config.yaml
hidden_size: 96
routed_scale: 1.0
init_std_router: 0.00658
norm_eps: 1e-06
tie_word_embeddings: false
init: "normal"
init_std_down: 0.0
final_lr_fraction: 0.0
batch_tokens: 65536
Below are experts of layer 2 (counted from 0) of a mixture-of-experts language model. Rows are named router (the router's row for the expert), gate (a neuron's input weights, with its number), up (a neuron's input weights, with its number), down (a neuron's output weights, with its number) and show model dimensions 0-95. Each number is 128 + 32 x the weight over its row's rms, rounded and kept within 0 to 255. Numbers have three digits each.
Before each expert's rows: a language model's description of what the expert responds to; "raises" lists some tokens whose logits its average output raises strongly, later layers aside. This comes from a sample of Wikipedia text that the model never trained on.

# expert 32
Description: Past-tense or common verbs after a subject, especially speech and reporting verbs like said, announced, found, called, reported, appeared.
raises: "\n", " the", " in", ".", " a", ","
router:132106160121166139124129079124188175059175113126064138139137177145200125100146115175137139124110122157099102130156082135134188156072125123082174162162092167105102063126187076116129174067105131109085150138127100140090111089116157162153111147119098135141125158085115106163090138069103124157
gate1:139123160133134104080138129122157129157143105138068197153191161145140080173203109145138089145133161154123135077144127125105148128149132150138118152204165095098132054100098104129157131087102091144109118156176094162129096054125136143093087230123153127114142140134177077100107113152164125122
up1:106143121149136114062129129163141103204169101186111126126123153132150128107167112162145028147127123138172136121168124095107163179097135118127166070212183113090164134108132122117141175111069120105116071129129135152105102104124067175101099106108145174079139113162108107131091150104088098089
down1:153092129177168163093130152133104135155127182111115105145157107142163087143109122061117098105123154146104096140161148137091207099143090136150057110129107125155089080122098058092166152135141107126185112071104121098080172071118154125132100137177149140182147146047115078144096131125181130138

# expert 51
Description: Lone space tokens following a pipe, colon, dash or == heading marker, before table cells, numbers or heading words.
raises: "ABC", "cen", "PD", "NBC", "table", "hour"
router:136104166157135129148145121119116122090120108139117067154157177108145233095098056148132151076172131125139125159163151104118206174056120146113128107136090115122127122114156093097142151092043136110145201162138113143155166091127118179146116141121131153054078131133112136076113136109141119153
gate1:120111122168186153106127147099144138161160132172130106112066122086105132097145103169147104118228132141142080097182180172143120126150125115175152106114163134110090185118135119144133105111176082102161143104111176117190108123154112155108119085118129130153087099208137182077094078103183149149
up1:162113146108106133152163141124088130134085076038126171168135153105156167180112104104122142128067129145134117180089061102103131166115148170152068133131155093171173095152169136073110167126095122086173112142100081106076115141119136111128122140079142132105209114077145094143120158185129120157
down1:117126177103141104156136143114165082051151160135100119097109150140163107179144177078164097131113121133116132161123081089137089138157172210135177169119143145166102137119168070174127167103123167104110119166074168178120135117100106140078037140109162095168080107118130129113106134069123125139

# expert 53
Description: The pipe separator in wiki tables right after a number or date cell, as in "17 August |" and "59 | 26 |".
raises: "pil", "une", "\n", "hon", "hap"
router:128116167139149147141155139111195134129097132219118083101134149141156164163154150151156163156135130147109136230117095143138120163124134128161205120155118176168104080142125121133138096140146105134085203137135164116121120106127187083132114128158106166083149168112035140086118146149068125147
gate1:130123094099138183117041110189112070169148119190076171121184121124131129131150207068133148125073119153149138178114139131151112100134132129104119086148106145114129136157112113168159141164057128050124137155109120139183141125183115070129124163112140105109133128124056152103097156090107106117
up1:127124138119121121091108205100126142158158127123150098153115109134112140145105086180117101119152134097084049153073090140169201102125084132153147075114133115167158098126130192118134125166153116180119159177127074110052148066137121161162100068127154116152079104123178101183122140136081130148
down1:112138154186114120151099093125075092068127113133132134158113151124074122150120180055160139134130157131179113094156143091079052087125158118116109144083092108097130125184111101157154154077066154097114104143169157181138136114133131125126140107104126106138224125151123163067184135181099153130

# expert 59
Description: Short syllable fragments inside a word after its first piece, such as re in welfare, ve in wavefunction, bu in Airbus.
raises: "m", " ", ".", "-", "re", ","
router:185066138161171141126111178142149178107135099162086098137110135066175153122149152154129121103147205130117095152147110142087105212095103145127177142129101147113103114154163086153181109136164153094136147180123170140165061087126143118175055101105124144106085088093109085134110125104163138144
gate1:164148151173170160086130163099139177133155102113115199138129117149139131089130141216115096117091150181154115138171148144096110147131102127134197134131144141191121127139115088092161072080121141145148067112137164144180128111150179100088111105140171157131044153101134085141128101063163166141
up1:140107140168176167113110170135138167096173065110146154152208094142111131091114125152123098133123188088127114098145082190129141119098102091155194151129145125164172116120118133093176126130093165132180090142120149197241147081139143101110147120128109144140115148129112099137123124063166110091
down1:105220175128149090103125174137171062166160141119141098146147133116126124159162107096095119104144168185106127091113067131161104113129128135124083174126142095175107150165108135158175077163188112089100117123203109115105132164127132102173145140084186172084156069132168149084147118105125129143

# expert 38
Description: Prepositions and verb particles following verbs or comparatives, such as on, out, up, over, than, between, as in racked up, worked on.
raises: " the", "take", " ", "-", " a"
router:100095198094128148163168089132126137088023108151108101132121176102110164186160174159110120125113159156095117163137084128130167132079130095162186126151097122173117116140132102139122163100148133115106143176105114125108094081104145084196115117129150161058078133102098106163141085073151089148
gate1:141092159141108108150118096161162161132144146192155109151099133118115098143129192131122163097103123062142135178138145137126178192101081177171155148174097138071072173183113149120121048142136114106112127149133134118107070123132143112090162119108119076171137191104162131130056171106085093119
up1:084069159126128135130113171106132188052096161163127181153086099159133087122088123125216117153124118154126119179154138088163126159093118119071108123185100148070142145193123154108103121107081101157101079140116075099148163146102128105143136138060157153089084113123135116091161137111126151173
down1:087096135099106123134078135147067135140125146100147172164147132121127184143163101115111152092114083158128090120115097146135143101118144086113183132105118154084077109126116133139237198097105159116130073118096071143183152094188146108123173145129106113107128110069074167109129063133086164126

# expert 40
Description: The word and, plus and inside words like Cleveland and Alexander, also name starters like Rock, Mac, Love, Bay.
raises: "-", "ow", ",", "s", "y", "ed"
router:200071167133191131083111112124148172109100127160094104081154129164115144134156148143104138123110157152132117172190115117115150123091169121068110135183098165140118125109095084132136149150172137092111168108096156109139160066097195113154045145136093126084095148130110093113099191133125090190
gate1:100143148122135162127106177144124142126122102135142097141102085109074163167124091162117127112087150155176159144154157144177087123082126086100176091102203086115168135057111119174084117145137068089090148105142116064104107119133187140144112153128120084141077099134181064102059093114160125132
up1:106130102170141144143112168189117139104157050095116114080097128114145128109121117136148164158119099077096109119137070078201172114139127117160132118147102150070179103120085119112051123163096077103094076118155084083140067147178135146147123132103107109103109112095164119059142068118106119160
down1:112123136139123133170097119093128133108181119113138101133119114157107097110147134150109079127084091122186150140123144157104123094072139081053099136113104153123096048106155108119100155122122165136144170117189167144117114082102129156137122116152103142146134098115193153068255104083193097127

# expert 6
Description: Particles and pieces in foreign names and non-English text, especially de, La, con, accented letters like á, î; also word-initial de-.
raises: "m", "c", "co", "que", "ut", "ff"
router:172068132174182108104137126141086190089099132146128111138135131170113184124105099151122152133138180128102103154133137087119132185124100148120159143100072203092106107150138125093185147124144073129127134126136122152129099054108118137158118049154096165159146125080071109033118175130115121141
gate1:051113135105118093139161108119138136164134179156073109139125080094112121067113070142112185130092147113148143147102138150134164220137114094098096070097099127141086138099135120147187122137174129139106161152141181069081182064100109098149161139118105089140147152112076118151133148072106096142
up1:109122141103176117188119131105151114112156134103132097094143149085164140091125116101093188053110127152108121133156157115105111127061096061047166093100065123117108156168152156135076138138125094121129086093119137192130134119154080150172127154106097159123115168102084073114162108135091196087
down1:195144144127158118073107143119133128158133172096150127103149127181111156112151115185146154132155129116127103129112125114185143134123160160125087131163138146160178134122128016068171165124107148116083059131133151105090149106142113136076084145123172068159130070091184171087143144120148069094

# expert 36
Description: Short opening pieces of split words, names and abbreviations, such as p, f, qu, Gu, Dem, spec, often in tables and species lists.
raises: "id", "ul", "le", "ir"
router:142014110140172148081160154139082122132097131114103075114139157156114166116110139151141128048123163160091118154138093098106159152125164131097148154152064189142092144117185126135116171161184096116113148135116142181169149072114146123169108074143065128145136136100111104084094168134117098154
gate1:108107122149127152100114079164090146133147144081087047125112157134103159153161115130115174154150178165098168125150158096128118100144137137071153142093133100164112153071116115109123079136162111092118222138113171099119158105165116232125147116043142168129163075158153148126130102109130104109
up1:081058139132070091134154152188102128173128107096144138118165147140136148098181136187097085103163086046150136127161099140088088185103137125115150094137084172162127087207131141096088125115142154109121134138137203141142090090117104130141140065165076176124139130165124108127159117131104144150
down1:117225128109104109106097181201108135088115105108098093080113120093072115074108142073079137165151154126126116081147110205125095136063129102139141085146141091123139089139182108069139123190136106117151122142111113085121183133110149097170080141112140138115100154119164125156171093112128084120

# expert 15
Description: Nouns after articles or possessives naming works, groups or events, in entertainment and sports text, e.g. film, album, season, band.
raises: " that", " (", " which", ".", " of", " and"
router:123117159105188156086177090109161181075136106115107115074153135165095126094098098173171115151142126126124104120154129131117123127069183181135148161136079163170130105136149105076162095100115137117119164121105136171106153133034159114133097154194124168109155134147104145141047105126154146206
gate1:175123115171145121057120131121127107135199125096159164163097151136131124073110157134105133164108219118109124121140136086172157108113105113071091135045131116122096136149152117120085137105134107155112133162117062130093134072122218127146156128120193126106089174096139159152108154098096137066
up1:151150150137125114141123168101112112150181134133134058115132086139154158142121166071117143083063105124128100188151096111143039175078091117127106153053153159129169122122158110178098141147099148092101147144142109110092129146141188125175120144130184158143170102207158073137149106159121137083
down1:152147144152113062122143162123152152089140139159068143113166116120127118136147169150151141063179091166162071133129165100119099083140166141137123134123158108154134093127149119131083143143107137188117204131152115141198132096082076145136107065151160203172172107153110084127149109217107112127

# expert 7
Description: Unit symbols and time nouns after numbers, such as %, °, ′, ″ in coordinates, km, ft, and years, months, time, season.
raises: "\n", ",", " (", ".", " "
router:111133196104141110117153136136165191105109137162106117148118196150139139097081185191155096115132170125093099164119079132095110161099097178162117160152107151177143131157193054161133137097108072111088169111127155131131161099070160134178118109175146200112123131100075114122115153121135094149
gate1:120174067090141090137144117118105160153095182145127095208155146129142150094128106132130115095093129110119076112104128110143074165086122179168062031068176169178120121134090082132160133154143108114112161167094116174142127129106137152163073150131142151150091159112126102142200115156125097144
up1:136129090114154131106122085137113196118100173125090170139168110130106118097119083130163169178085116152176061182069169082088150127092105118179088137083160122165164154143156111136130148128125088151087130128154158149149132148132119127145099183116137065160127082092155167100123129223165097162
down1:105187143132119120168103137149203130135123164142121150146108124119131072135164122103107089155108096097202132114100193155129154124134164168113193193140143125134112098112115200092092128109192143123129203128157143130133146143115113135161115115134102167021127093188107090105125151140099139081

# expert 63
Description: Closing parentheses and quotation marks ending a parenthetical, title or quote, often with comma or period, e.g. (UTC+06:30), "Opera".
raises: "\n", " /", " |", " ("
router:113158138131197148160169156085227157103134121146129139093143129175127145104143149159099059138141137157126064164110095156170141116095133198134148134109108152121088115075152147147146211121123126171141195123118183122106142080117192148106137084137124119080107079123102113115117085101135147172
gate1:192135149123120157114058161086144090156086151100098121140123154169067125106138060130129134171131108121128137142098087133121196131051100119136077123174173113129150099144100094140121111129136140144094187146184113142079147075097124143095185063113122159159207131141154160113153141161153110163
up1:118139122073098107102154123082150152127154133117128208186086089169096133148146027118143139138148133143129093157180120178145132090097081110113116124149086120128154067135123130138141118156129154137137117120167114085185175191086117140119201089097177142156068113103181091097109101130145131164
down1:100166112163105166088151080150131084124130115162140137179129145124164111167109100162147106144099085097127138169127083139178058082161103083168145067151116078120177116129162088171155096080137075194138057144114138137107135190143121053156130141142135134153118151156109143150090157115178165135

# expert 60
Description: Past-tense and participle endings and verbs after was, he, were, such as -ed, released, made, known, left.
raises: " by", " the", " on", " in", " them", " a"
router:100127159158154183177128123128167137094109143130128145117120153158137161141144131155192121096142165128081118142185097107162135133115100129122149158120123196078047118080163098047146153075109110135125147188158148109132165106140142134192055109142123111099109102094115125140096146097148094226
gate1:146021099074128115120128133111143217091116134150064100124147120082092143143143190118190110118142115148126112128157202100097123120160192139155095123119104140115097140096122136108130124137073134125155072112134136145115140186108075111081154143127141099148109170159182123131203124130145164168
up1:107091136103140155113150160103095059173177060101155167126135172213142126147137134114106161112151135161144125087069135143095084126110128138117159176109159102129159115151104119139137126189163131136111105097106133129139103107168117117091096151091085144060162146115169142088031122171076130068
down1:182111096117148147065136117090130198121129142132088102120164146094113175182124174070145122134080132150152061211160180071113088100150138157180116189149094134174172121085144103157147068161092127137113120175105134159137129152071105164113125145168105150138120141099181120116155113124134119120

# expert 4
Description: Short syllables like ick, ack, amp, uck, gg inside names, plus capitalized words opening names such as New, Car, Red, Blue.
raises: "land", "le", "lin", "s", "ling", "sha"
router:152062147076129119135146081072148160137117066132106073074135175154107150153080172148143213150156141139110104187149121126159152104092150115114135208154069113172107128141155117121147153127124141106146153185100145191129142084110178105149105106152092145151138126104126129100102105168144052141
gate1:098136124091108130125151174156154076073114091140146125220150087097119165124110118165095104120166166092107157119138136125157194131106124153124116126135124127181109127156154122228086107150096116120168148106120177127115139151095158198063112105089131148097219155106176134097151132111160126096
up1:133097107110199111102073080122149135177197133149160046094100095157129149130107109141171142125117131124132107108126098164127155107133137136088165114106091137179135179121138108056115111094108144085097158134132085121197125125095076131164062110063129175129134088141144112114147080134189126188
down1:105129171151098171087091141139123123151054125134145162117135130163097091096124107128080144115086084160191115199127118078101121172104099104092109083172109111079182096093107168144117145081138134095189178121145144093125135150142174173148093161180140154116096108147076101129114195089090127106

# expert 42
Description: Standalone space tokens, mostly before digits in stats, tables and census data, as in average: 3.26, Density: 48.91.
raises: "king", "claim", "poli", "par"
router:140130140162131121158176110091131124128114109179111099119169175107123197127169182150146155135190136141143103158202162129117171159067160175132129137119151133179113082088125108041132100126098101074147192150131112118120137081094139151130121073145110167075096187124071157099116128098121093129
gate1:081019155112146111129119082068086110171179185083147081147124102130130138103161155132182144144124119154166144127112104144182100129105143086071114088147132135147146131148100073147174076109149087108090128107145091112127101145116161150155128124106123158089104128085061161119121143096045115113
up1:125206089107129124116124167190171162099135141173128155106168103106093127116107141139106095116131133069116162142139150164080155115116134117160173199128090140098130099097143173128081146160144186192180174131144135112148129126165091124092105104106186111155135109163187068206095124168156132110
down1:138041096112120074106106081127142108163166119159107135120116166153110077142105103163092123159072194151139135183120117160071107183131092167141099083138108126119148134093083087174113185116122091144160153160113158134137133157098137139112084159200129052136121113140104154104092145087140062115